Weights of a small mixture-of-experts language model, trained from scratch on English Wikipedia.
Size: 14 layers, vocabulary 32000, 167M parameters.
Experts: 16 experts in each of 14 layers, 576 SwiGLU neurons an expert, 1 pick a token, a softmax router.
Training: 1252M tokens, 9553 steps.
Below are experts of layer 9 (counted from 0) of a mixture-of-experts language model. Rows are named router (the router's row for the expert), gate (a neuron's input weights, with its number), up (a neuron's input weights, with its number), down (a neuron's output weights, with its number) and show model dimensions 192-287. Each number is 200 + 20 x the weight over its row's rms, rounded and kept within 0 to 999.
After each expert's rows: a language model's description of what the expert responds to; "comes after" lists some tokens at least twice as common just before its tokens as in all text. This comes from a sample of Wikipedia text that the model never trained on. Tokens count by the router's weight.

# expert 15
router,192,185,247,239,170,211,196,191,215,183,182,209,197,203,191,170,205,198,213,217,217,199,214,198,231,216,209,187,193,180,171,181,181,209,218,188,210,184,216,265,220,204,178,199,202,214,176,167,205,146,151,222,183,223,196,244,217,196,214,215,181,233,224,244,207,203,215,218,182,189,200,201,223,165,191,199,218,202,173,196,206,189,165,193,220,193,222,206,173,198,172,212,224,209,207,189
gate0,211,180,205,194,177,198,221,202,200,188,215,213,194,224,181,220,203,189,201,176,181,212,192,230,215,200,217,211,195,192,200,199,200,221,224,212,209,200,198,202,234,210,261,240,186,210,196,201,190,193,157,180,176,199,190,211,217,169,209,231,190,180,183,199,212,191,223,215,169,209,211,192,195,235,188,245,174,212,180,208,200,207,192,224,216,216,208,207,214,207,211,204,183,254,179,205
up0,206,225,190,185,212,184,182,207,195,214,183,183,206,166,216,187,204,197,196,208,218,193,218,182,179,201,191,189,170,215,205,185,198,193,159,175,189,216,206,198,215,198,168,179,200,180,196,222,179,234,224,188,207,183,211,201,191,217,197,194,175,218,211,197,173,191,176,200,245,166,174,195,191,159,205,148,230,181,205,223,185,179,193,174,188,189,178,218,178,174,194,189,214,147,212,170
down0,206,203,205,186,188,199,220,193,208,203,210,241,188,206,182,218,208,208,212,169,201,211,200,194,197,200,172,186,210,187,222,201,207,198,236,163,227,233,182,199,258,208,242,213,172,162,187,178,155,194,169,210,192,218,178,203,217,178,207,260,210,177,208,201,228,185,193,155,172,211,211,200,200,209,186,202,201,218,180,191,220,173,157,189,169,205,205,174,219,197,207,185,196,210,175,208
gate1,229,201,205,203,223,200,228,226,214,155,164,207,198,216,180,183,183,219,165,211,186,194,214,202,193,182,175,156,197,176,155,239,201,207,230,203,180,203,213,196,252,228,209,188,186,179,241,182,195,186,173,216,154,176,164,190,180,159,198,186,216,184,214,219,202,199,174,196,217,159,186,217,200,236,234,173,225,229,220,195,174,190,202,224,202,189,184,219,189,205,199,202,180,186,203,154
up1,207,207,196,185,215,222,226,199,192,156,145,209,175,196,197,183,187,245,188,181,196,171,174,218,194,195,168,183,198,170,174,208,185,233,240,207,176,189,196,226,215,211,191,195,193,207,187,196,215,204,211,195,156,158,205,165,193,166,214,182,259,187,167,216,217,183,167,225,198,151,211,210,180,224,209,185,208,210,199,189,188,194,176,253,213,183,182,215,217,192,209,201,193,206,176,200
down1,211,208,194,220,204,189,166,192,190,236,231,182,207,203,186,235,200,187,204,167,153,197,176,183,196,168,202,166,220,186,218,190,217,189,157,191,193,231,184,202,166,243,176,232,235,167,205,184,180,192,220,238,217,216,195,189,176,142,180,183,218,177,207,185,201,182,232,180,183,206,206,228,185,183,204,178,205,195,202,203,230,202,212,197,186,188,185,231,157,196,167,173,208,199,211,235
gate2,188,213,188,176,225,235,224,205,185,200,190,194,185,201,212,184,210,214,179,198,176,194,195,201,232,172,214,217,221,155,222,175,222,220,224,209,186,189,206,200,194,211,196,201,236,192,201,197,184,196,211,187,149,197,182,220,194,176,204,171,213,192,182,217,204,207,234,248,196,197,220,190,166,160,192,208,215,212,160,225,206,182,185,188,200,199,245,211,231,209,220,190,231,248,205,187
up2,170,179,189,183,212,227,237,214,209,186,176,206,188,201,215,218,187,167,202,164,190,200,203,210,203,202,224,195,201,144,216,157,209,214,219,242,168,185,243,208,174,180,203,202,228,187,207,198,203,198,220,200,194,212,173,214,174,167,231,162,201,170,196,189,215,198,187,220,213,202,236,225,211,190,210,192,208,202,154,224,233,218,198,188,222,149,260,220,194,234,215,199,207,204,184,240
down2,189,230,185,154,196,184,184,189,169,214,213,192,215,203,244,221,167,247,200,218,227,245,180,189,192,187,199,184,194,201,198,203,165,219,215,218,198,198,212,174,192,193,221,212,238,202,177,235,187,236,206,208,175,202,194,179,152,219,237,230,187,208,195,219,156,201,223,213,194,188,219,189,208,191,163,159,234,197,171,191,206,207,160,191,190,251,179,216,242,223,200,173,209,181,201,230
Description: Table and list markup
comes after: "\n", " Location", " List", " Website", " by", " Country"

# expert 6
router,202,183,228,215,178,219,189,177,197,230,175,220,184,234,215,199,182,200,236,178,184,191,209,229,214,223,186,190,224,157,188,191,188,231,215,179,204,226,222,212,183,193,190,204,203,163,190,182,220,169,169,202,195,186,155,234,187,181,214,239,193,216,192,248,238,200,207,195,227,200,227,247,222,185,186,165,222,192,169,202,206,224,205,180,178,219,219,170,195,221,185,160,200,201,217,190
gate12,200,228,181,218,200,187,236,183,180,200,196,226,202,182,198,188,226,198,213,223,227,179,194,190,202,191,252,182,190,225,168,201,178,206,203,184,192,212,210,186,188,199,178,198,237,247,188,159,202,233,200,182,205,216,203,183,207,199,204,186,169,213,220,191,237,202,147,170,212,193,146,176,188,195,216,186,222,201,184,199,216,176,197,207,184,227,164,200,191,199,209,179,228,187,223,156
up12,204,197,243,213,168,192,213,217,228,185,207,159,181,203,153,217,200,225,167,195,202,212,190,196,209,178,184,188,200,223,215,186,203,198,189,197,165,216,205,178,250,204,235,245,208,185,199,225,231,191,224,213,208,190,172,207,201,195,216,193,228,182,182,188,184,195,209,199,228,193,210,229,212,184,147,213,201,184,224,204,216,202,205,182,233,183,218,214,197,214,189,183,182,220,211,220
down12,196,198,218,184,176,188,190,229,233,199,228,172,180,227,199,197,178,218,219,190,209,227,217,244,238,230,211,227,216,171,229,190,182,180,245,222,187,204,188,174,201,187,239,214,216,193,188,201,201,190,201,229,200,204,201,217,185,216,179,177,223,204,218,201,196,221,203,210,189,198,227,241,187,202,195,226,215,198,172,175,251,215,165,225,179,171,203,189,196,195,196,184,178,194,210,211
gate13,186,201,166,204,224,204,198,187,187,222,154,191,196,197,215,195,207,195,195,201,216,165,223,220,179,210,200,207,186,209,224,170,204,193,183,180,167,200,186,181,221,194,198,196,176,197,214,194,210,202,211,233,199,220,223,171,179,209,203,216,233,217,214,170,218,241,193,200,178,152,213,227,206,184,188,186,173,203,200,196,204,204,222,214,217,224,183,199,179,214,220,194,196,178,195,211
up13,218,194,175,213,221,229,194,185,191,226,216,181,214,189,220,191,194,203,197,203,233,181,229,219,182,229,208,219,205,219,192,184,216,173,181,156,193,182,170,161,206,184,198,189,197,159,212,183,197,243,221,201,182,211,212,198,187,213,176,224,244,200,194,178,237,223,194,211,174,198,209,227,208,177,206,189,160,210,204,196,204,194,228,214,199,206,198,199,167,224,188,194,202,206,215,202
down13,199,215,199,164,198,204,204,191,179,241,178,243,180,197,214,257,191,224,197,180,191,206,203,170,174,200,195,211,239,203,204,195,193,172,187,188,195,219,220,157,180,197,203,209,179,176,187,209,229,179,240,215,218,202,189,194,177,200,199,197,170,191,202,160,175,201,255,167,207,156,187,207,213,214,188,203,189,199,198,211,205,188,212,208,170,212,220,233,178,216,220,195,177,198,188,192
gate14,176,189,167,209,175,201,201,205,202,180,182,194,229,218,206,197,177,169,213,205,186,179,172,177,222,220,196,239,185,211,170,204,212,170,167,193,189,200,167,202,230,204,183,218,209,191,191,191,203,214,199,202,201,215,235,181,182,199,226,207,183,226,181,198,227,207,212,193,187,207,219,167,249,203,204,229,195,212,235,250,223,193,234,199,201,185,210,213,240,206,214,202,201,152,172,222
up14,192,203,178,186,191,207,180,220,220,215,225,192,223,222,166,216,223,232,198,201,217,182,195,208,209,182,179,210,204,198,241,192,201,208,207,250,201,202,196,171,202,207,201,204,210,239,214,197,198,198,211,196,203,191,223,219,177,203,224,177,207,189,186,227,206,174,168,225,185,202,172,174,216,196,214,220,176,216,218,235,193,194,215,224,211,210,236,212,208,222,209,202,225,181,217,202
down14,209,202,221,220,192,207,204,188,218,165,192,201,209,194,204,219,212,209,209,177,214,191,197,205,206,169,221,207,194,207,192,171,193,183,195,196,227,206,159,162,196,205,182,220,189,188,227,223,213,187,206,225,199,191,212,170,170,233,227,198,181,191,191,195,215,189,175,212,212,199,220,209,157,183,228,254,204,207,167,216,193,167,161,190,178,212,187,184,227,219,215,235,192,194,195,235
Description: Proper-name adjectives and institutions
comes after: " the", " of", " United", " in", " New", " National"

# expert 1
router,219,177,225,211,210,179,192,163,174,168,203,214,162,211,181,189,232,197,214,167,213,193,194,202,206,185,194,174,216,184,178,241,183,210,161,209,212,207,197,221,224,181,203,214,200,213,170,184,207,184,170,227,202,206,196,212,224,176,216,220,197,211,221,220,209,212,201,198,201,228,214,222,229,168,157,197,222,185,164,218,210,213,204,172,201,228,230,178,190,211,165,184,207,166,219,167
gate12,223,224,192,255,210,196,211,195,213,209,218,220,219,211,206,161,188,207,220,191,196,199,213,209,214,216,211,172,175,208,161,198,188,172,186,207,179,158,206,225,199,209,205,188,205,206,191,171,201,197,192,186,178,234,206,217,227,213,197,208,158,235,188,187,172,195,209,189,194,178,223,173,185,205,193,179,214,197,183,203,158,184,225,213,170,254,190,202,197,162,198,186,215,198,159,231
up12,178,159,199,212,164,203,190,154,196,210,225,189,179,195,248,223,188,185,206,170,175,182,196,186,217,189,212,211,208,203,230,209,177,179,185,168,219,193,180,193,200,232,204,221,201,195,212,221,204,207,167,205,194,181,181,197,158,204,232,189,201,203,209,157,198,191,205,225,187,213,179,193,175,183,229,183,174,225,224,173,199,175,175,197,223,223,237,182,210,165,185,258,239,178,201,243
down12,202,199,234,175,179,205,193,176,180,229,221,189,184,181,172,214,180,225,225,233,196,192,246,196,178,179,183,190,209,211,198,220,179,222,207,186,203,187,226,215,186,218,191,190,254,213,200,233,219,188,210,173,206,213,158,199,197,205,198,218,212,205,200,222,186,158,198,186,206,219,217,184,209,218,186,207,191,225,188,212,145,189,207,226,202,197,207,208,224,195,254,187,219,191,214,200
gate13,197,169,203,181,181,178,168,192,181,197,223,206,179,197,202,206,220,224,209,208,176,194,201,223,180,182,195,185,216,183,196,180,212,222,160,184,208,174,181,238,201,236,180,162,218,191,209,227,222,214,205,186,187,164,213,196,207,244,218,224,171,220,229,176,175,186,184,166,171,213,223,222,175,206,223,147,182,217,228,206,240,198,203,185,209,204,202,207,244,204,207,234,215,198,199,196
up13,169,202,186,226,243,198,192,183,189,202,236,208,188,172,194,222,205,196,224,182,193,192,171,187,177,216,183,202,193,176,188,202,209,228,191,186,188,204,236,206,215,240,194,201,217,165,208,224,189,213,221,221,181,222,228,244,216,189,220,210,197,196,237,215,187,208,183,205,199,214,213,205,189,204,168,209,190,221,199,208,200,193,241,181,196,221,188,194,199,193,175,225,178,227,208,178
down13,215,188,183,212,229,221,226,220,193,184,194,189,171,189,185,172,194,193,218,180,195,236,197,192,206,221,173,221,184,207,192,233,190,213,191,202,207,156,218,212,270,177,184,189,201,204,226,183,180,168,237,217,224,193,210,171,181,186,220,243,171,255,215,186,204,190,202,179,203,165,175,202,216,193,182,204,195,214,208,201,202,189,216,200,197,210,213,206,209,234,194,221,229,211,214,184
gate14,155,214,221,179,194,189,213,242,223,236,191,184,217,212,197,216,205,210,197,220,224,225,169,228,177,199,228,196,207,205,185,157,197,203,201,175,228,191,164,207,207,206,209,210,246,203,197,206,225,170,236,192,200,213,198,189,203,181,194,193,211,157,177,202,205,207,206,231,191,199,191,197,213,214,194,164,205,197,192,197,239,216,194,182,204,185,230,190,206,218,173,229,220,213,239,170
up14,190,205,186,205,177,228,208,203,175,172,193,201,172,201,155,172,188,204,191,188,221,213,176,170,201,158,243,208,215,221,153,190,184,184,261,175,227,183,187,215,163,199,200,193,196,212,177,212,209,229,257,215,172,228,172,174,211,193,160,191,188,182,191,199,173,200,211,232,181,203,181,169,200,194,161,157,195,225,163,188,190,224,208,232,202,185,248,191,234,182,188,174,210,174,209,225
down14,211,208,204,194,198,216,213,192,214,170,198,226,212,217,248,198,233,192,188,197,217,189,213,199,216,206,196,202,223,202,192,151,230,185,221,216,183,210,180,156,187,197,189,184,195,193,193,176,217,189,192,200,185,194,224,222,213,207,188,168,209,203,201,197,183,203,199,188,225,192,210,216,214,234,225,180,198,217,165,158,180,219,188,172,190,128,212,207,189,186,201,186,171,175,212,203
Description: Passive participles, clause links
comes after: " was", ",", " is", " be", " were", " and"

# expert 11
router,216,148,224,215,185,212,183,195,182,213,181,207,165,224,230,202,199,206,231,181,178,182,187,197,199,173,230,195,203,183,152,212,195,205,212,175,204,217,203,220,195,199,193,220,186,187,189,190,219,162,194,221,185,211,165,212,211,196,212,218,177,218,221,207,210,188,223,195,215,219,220,195,231,179,169,194,228,183,189,237,181,206,213,174,206,201,227,173,176,225,187,157,200,207,191,196
gate0,254,210,166,234,219,224,210,206,250,200,226,162,173,201,203,206,209,200,207,221,216,218,196,191,219,194,189,216,200,206,213,196,191,204,203,188,190,167,172,179,177,173,230,200,179,180,204,235,234,173,189,182,185,150,138,206,172,171,182,199,188,224,176,211,222,199,203,186,178,183,179,205,198,207,208,214,221,215,167,189,196,178,219,201,186,167,186,201,181,238,133,231,205,149,208,203
up0,227,155,190,230,190,210,176,209,215,205,195,183,178,204,190,196,188,201,190,221,211,195,206,211,230,228,204,191,203,178,200,189,223,183,203,173,232,173,212,205,203,188,176,172,203,220,156,210,213,194,199,220,192,205,153,215,202,186,206,196,187,198,200,211,206,216,206,188,151,189,189,208,193,211,205,227,244,213,232,188,196,225,210,238,193,210,194,219,201,188,192,214,222,193,186,188
down0,205,183,199,194,183,187,199,178,201,206,186,235,224,167,169,184,191,195,212,179,207,223,190,180,204,196,200,201,231,194,207,207,200,174,212,206,231,192,230,188,199,220,219,222,184,178,199,249,217,229,173,230,200,212,181,185,179,221,197,216,202,197,233,180,191,186,185,208,186,214,218,189,198,178,186,209,210,188,219,197,172,201,173,213,230,220,206,161,218,206,197,176,195,237,207,217
gate1,170,219,199,199,197,170,225,227,210,196,200,210,241,213,197,217,182,178,189,170,171,216,226,185,209,193,201,187,184,195,195,179,206,205,198,223,245,204,189,179,167,183,205,199,198,211,170,202,217,154,218,194,169,217,183,205,199,204,212,193,210,193,220,222,199,193,215,225,200,189,242,194,227,138,207,194,198,188,196,221,218,210,192,212,200,201,183,193,239,205,202,229,206,186,204,204
up1,204,196,207,210,192,183,196,186,214,221,247,190,197,210,201,206,178,187,184,185,194,232,229,203,212,221,197,183,208,158,197,187,205,221,194,207,212,201,180,199,179,204,178,209,222,224,201,229,198,172,200,204,180,208,210,194,194,205,172,193,196,172,168,236,182,185,227,239,227,217,227,191,203,228,187,194,190,201,169,231,202,216,183,202,218,185,193,182,191,215,217,209,193,197,224,243
down1,194,182,184,208,192,194,201,200,206,171,219,207,212,173,225,195,201,192,189,196,235,215,180,232,197,223,201,196,182,203,205,203,253,219,190,171,223,190,203,215,173,200,217,219,203,210,187,218,214,211,190,198,245,192,154,176,210,199,179,202,223,242,220,184,200,216,199,192,174,193,220,219,193,206,201,216,196,197,195,198,195,213,161,203,216,231,192,223,201,237,227,180,218,181,238,213
gate2,203,188,232,183,265,224,197,212,167,220,223,197,198,214,171,180,196,235,202,190,197,244,197,201,195,233,205,193,196,190,185,206,191,201,196,167,185,197,196,182,181,177,191,232,174,213,231,213,173,194,213,198,208,206,205,168,186,173,251,194,207,234,197,256,222,195,237,187,177,199,227,216,186,208,159,185,198,208,192,199,173,190,198,211,203,176,181,222,186,201,170,215,169,172,202,159
up2,167,223,219,183,202,208,185,188,192,202,220,203,193,180,172,208,220,247,192,219,212,192,212,210,232,184,227,227,216,196,189,198,206,222,204,196,197,182,172,177,190,154,207,237,173,201,208,208,190,183,224,230,215,260,209,175,189,186,230,180,209,216,230,240,164,203,196,169,215,209,209,232,177,190,196,193,223,201,174,208,210,168,160,214,206,198,195,231,166,187,208,216,201,219,193,193
down2,232,207,190,218,210,225,216,204,177,215,200,188,202,211,225,203,177,200,203,184,200,219,213,229,173,223,196,232,202,217,186,191,202,213,167,197,162,209,197,193,203,187,204,210,198,186,192,205,230,207,211,210,185,223,194,211,176,194,205,200,213,214,195,240,185,212,225,195,209,213,202,187,175,203,213,203,202,192,152,216,174,173,204,187,183,171,219,172,154,175,223,170,208,187,191,203
Description: Surname first pieces
comes after: "-", ".", ":", " John", " by", " ("

# expert 4
router,226,170,238,197,181,233,223,183,208,197,212,205,192,257,193,207,231,189,220,195,203,183,198,211,198,206,209,152,214,200,187,176,169,201,203,197,209,185,224,208,233,224,195,192,226,199,169,197,196,173,177,201,227,188,198,223,199,172,236,209,204,238,207,207,192,198,192,182,214,218,213,245,212,171,191,208,230,182,204,248,196,219,221,163,178,216,227,194,161,203,174,204,223,178,211,163
gate12,168,185,184,236,200,211,191,213,220,198,213,220,217,192,203,247,193,207,209,188,195,223,223,246,218,209,188,207,190,182,160,183,202,230,210,237,199,189,225,187,203,169,197,218,223,216,243,182,190,206,220,206,180,186,195,189,153,192,189,200,170,231,177,212,194,183,190,202,222,173,187,212,190,205,215,157,187,201,195,199,224,142,196,183,186,195,150,212,215,182,207,207,162,228,178,184
up12,193,163,191,159,207,215,180,176,231,200,221,192,176,184,179,219,183,213,202,223,228,189,234,200,199,209,228,221,200,224,202,202,200,228,197,217,158,203,209,166,170,194,181,154,239,201,196,204,201,199,189,221,184,218,210,170,228,229,200,201,192,211,182,198,206,186,195,189,201,200,179,182,187,207,204,186,194,218,186,237,204,227,177,175,196,190,196,210,193,198,212,216,191,198,212,199
down12,200,185,232,231,191,173,234,163,186,182,191,197,204,209,179,183,165,193,200,240,195,200,187,178,206,191,204,216,215,217,200,217,184,224,171,191,210,201,155,220,208,230,171,219,195,209,206,201,197,191,215,219,187,205,200,202,212,230,194,216,227,199,218,214,218,174,189,221,200,195,187,211,222,225,202,187,202,229,216,207,242,191,202,196,203,207,209,210,203,196,155,219,181,209,194,190
gate13,209,203,203,221,186,180,200,215,223,208,186,189,189,214,208,217,207,166,222,216,195,223,191,181,181,203,196,171,180,186,229,184,224,217,210,223,201,216,177,187,176,185,191,209,184,219,169,188,197,180,217,181,206,238,222,220,227,189,199,181,187,183,177,175,201,187,188,202,200,184,218,186,220,233,192,181,171,170,180,179,181,241,212,257,212,195,255,168,178,200,220,204,206,198,166,193
up13,228,217,196,204,224,168,194,233,207,218,201,200,187,199,167,194,196,171,233,183,235,209,206,143,210,208,201,201,230,197,206,221,195,222,197,185,193,194,216,218,206,199,195,197,160,244,188,230,179,206,159,189,167,236,210,224,225,258,214,197,174,210,177,162,200,248,184,233,217,197,176,182,192,210,204,172,169,210,201,198,157,199,199,241,193,201,232,163,175,191,195,192,207,216,203,181
down13,170,167,213,188,194,191,223,176,186,183,171,216,220,160,216,202,187,221,190,213,224,172,198,216,162,220,172,168,175,221,222,195,223,194,184,205,227,198,199,215,165,219,211,211,221,204,194,204,182,236,233,182,200,183,166,187,199,194,211,206,207,237,190,199,224,189,200,208,219,219,199,216,208,219,180,199,195,223,212,210,210,183,195,210,212,204,211,210,231,203,223,187,214,186,200,198
gate14,168,196,173,195,226,212,204,238,228,184,189,192,216,182,187,205,167,191,186,203,172,197,218,235,185,201,187,173,187,234,206,185,189,196,204,167,158,170,196,211,184,219,173,190,223,205,189,212,176,231,194,163,238,235,214,217,213,208,214,188,180,201,191,169,194,180,202,161,211,168,189,241,202,206,194,191,210,188,194,206,250,165,209,208,214,177,217,211,168,196,190,190,158,215,183,207
up14,234,223,219,195,175,227,152,233,163,233,240,171,211,217,218,181,206,185,177,215,200,211,190,190,194,170,192,219,217,208,201,194,186,238,180,237,230,235,188,187,181,192,244,188,158,217,185,185,169,202,209,239,192,193,212,221,227,202,205,215,190,183,224,229,219,192,205,204,199,221,217,172,200,183,156,236,219,201,214,195,235,212,160,176,194,216,235,184,218,214,224,184,190,182,232,203
down14,226,211,226,207,201,213,238,207,210,214,184,218,191,183,193,218,206,160,233,175,187,197,183,195,204,217,210,212,188,196,197,186,190,217,201,204,179,210,199,219,200,189,183,164,195,215,228,198,210,183,193,189,209,182,186,178,205,172,226,214,223,196,159,164,218,205,166,177,189,196,189,176,205,222,185,219,211,201,195,182,167,243,185,210,176,193,220,187,175,188,195,225,188,228,216,217
Description: Table cell separators
comes after: " ", " |", " 0", " 1", ")", " 2"

# expert 2
router,217,176,224,206,205,176,183,177,180,176,209,213,171,214,185,190,205,210,207,164,205,188,208,214,216,192,185,178,231,181,175,218,189,217,167,171,216,209,185,233,217,191,189,203,195,200,165,183,199,188,168,219,223,196,183,217,197,164,217,224,216,208,213,217,196,221,212,202,208,226,216,218,224,168,153,173,226,199,167,229,207,211,197,164,181,213,225,188,180,211,170,175,198,187,219,167
gate0,136,198,185,228,231,167,184,168,191,230,220,189,208,192,207,188,197,226,174,189,227,217,200,238,200,190,222,197,211,190,207,174,214,235,213,196,206,203,166,199,215,231,195,197,194,191,206,208,200,216,241,182,197,195,193,214,166,186,215,246,217,218,185,192,200,199,191,213,208,221,178,203,167,184,214,182,180,217,171,181,193,238,177,206,181,198,218,217,208,221,199,171,191,191,215,178
up0,198,195,195,190,209,164,212,210,220,216,190,178,192,190,190,202,203,186,189,182,202,213,203,195,202,199,184,176,207,166,178,184,182,210,184,213,165,152,182,210,201,172,205,188,240,203,233,188,170,207,217,213,207,192,219,202,201,269,204,219,198,199,221,214,200,216,193,209,210,193,208,237,181,147,208,205,187,238,185,200,219,222,198,154,216,202,215,158,216,210,198,198,235,209,223,199
down0,197,204,211,173,177,203,199,204,198,173,177,217,218,200,202,192,197,203,214,202,193,191,219,192,210,199,187,229,190,191,214,181,219,209,186,152,209,209,211,190,206,178,247,217,142,194,218,192,164,211,205,181,191,180,221,172,197,194,212,159,203,192,183,204,204,185,203,202,174,208,180,224,165,183,192,187,194,203,171,203,185,183,235,178,185,223,224,188,179,197,210,210,211,192,202,186
gate1,207,214,192,160,233,178,196,220,186,189,206,197,200,193,189,194,208,199,208,192,196,157,169,222,227,187,193,220,200,162,212,172,204,213,202,170,204,205,193,178,163,214,203,191,197,217,211,179,186,229,204,197,237,198,182,209,181,241,199,179,206,201,200,226,190,178,205,201,222,166,225,196,208,189,202,195,250,196,178,230,238,197,228,179,163,209,206,197,208,214,180,181,194,200,199,200
up1,210,195,222,173,208,190,215,212,201,167,209,178,178,211,217,216,192,188,177,179,212,217,160,184,176,209,188,207,219,197,200,185,214,179,201,180,228,165,204,187,211,150,193,207,204,196,242,188,195,222,194,227,176,244,162,242,195,215,210,219,204,221,219,186,229,178,214,208,245,228,208,174,191,181,176,168,187,197,189,197,205,177,221,210,212,211,176,249,229,212,224,202,216,218,204,165
down1,210,186,199,201,205,190,228,238,187,182,207,164,170,191,184,185,197,174,210,189,203,221,209,209,173,183,178,250,168,209,244,191,189,221,197,188,171,173,219,205,156,222,198,221,202,207,222,212,153,183,177,205,206,196,182,212,206,206,163,205,199,177,214,171,206,229,190,199,179,195,219,184,197,177,193,243,185,197,189,213,222,244,178,197,213,202,186,230,181,186,186,199,218,201,192,233
gate2,219,211,202,221,190,217,191,182,210,263,169,207,213,196,172,232,187,143,197,222,198,225,186,229,160,168,159,173,239,186,197,224,190,222,171,190,178,211,184,211,197,205,199,183,217,216,184,234,200,180,196,207,214,195,217,185,205,242,198,199,191,210,229,199,187,219,220,221,204,213,184,200,226,208,211,221,208,202,145,201,216,190,231,158,177,220,243,216,211,199,196,214,173,180,193,227
up2,217,198,178,224,227,176,200,178,215,180,205,208,190,169,182,193,217,181,203,194,216,227,184,164,208,197,213,187,191,186,207,198,201,216,179,180,225,211,203,211,177,192,173,240,214,193,207,198,169,183,188,195,166,224,217,150,207,182,199,214,197,218,206,231,140,193,192,153,184,158,186,195,183,210,216,211,177,176,194,204,217,184,199,238,222,238,177,204,183,173,165,209,229,210,207,226
down2,178,231,193,226,222,223,200,221,205,177,204,215,247,206,196,150,223,209,184,183,212,192,250,187,205,216,212,206,164,177,185,181,208,183,169,201,216,165,212,208,219,172,170,191,225,179,214,191,222,206,223,207,204,212,187,192,213,199,178,169,160,177,207,209,188,217,218,210,132,253,181,186,193,193,181,202,183,203,211,209,180,197,187,222,206,208,213,191,179,213,213,207,202,196,174,176
Description: Possessives, determiners, CJK bytes
comes after: "'", " of", " in", " for", " (", "ing"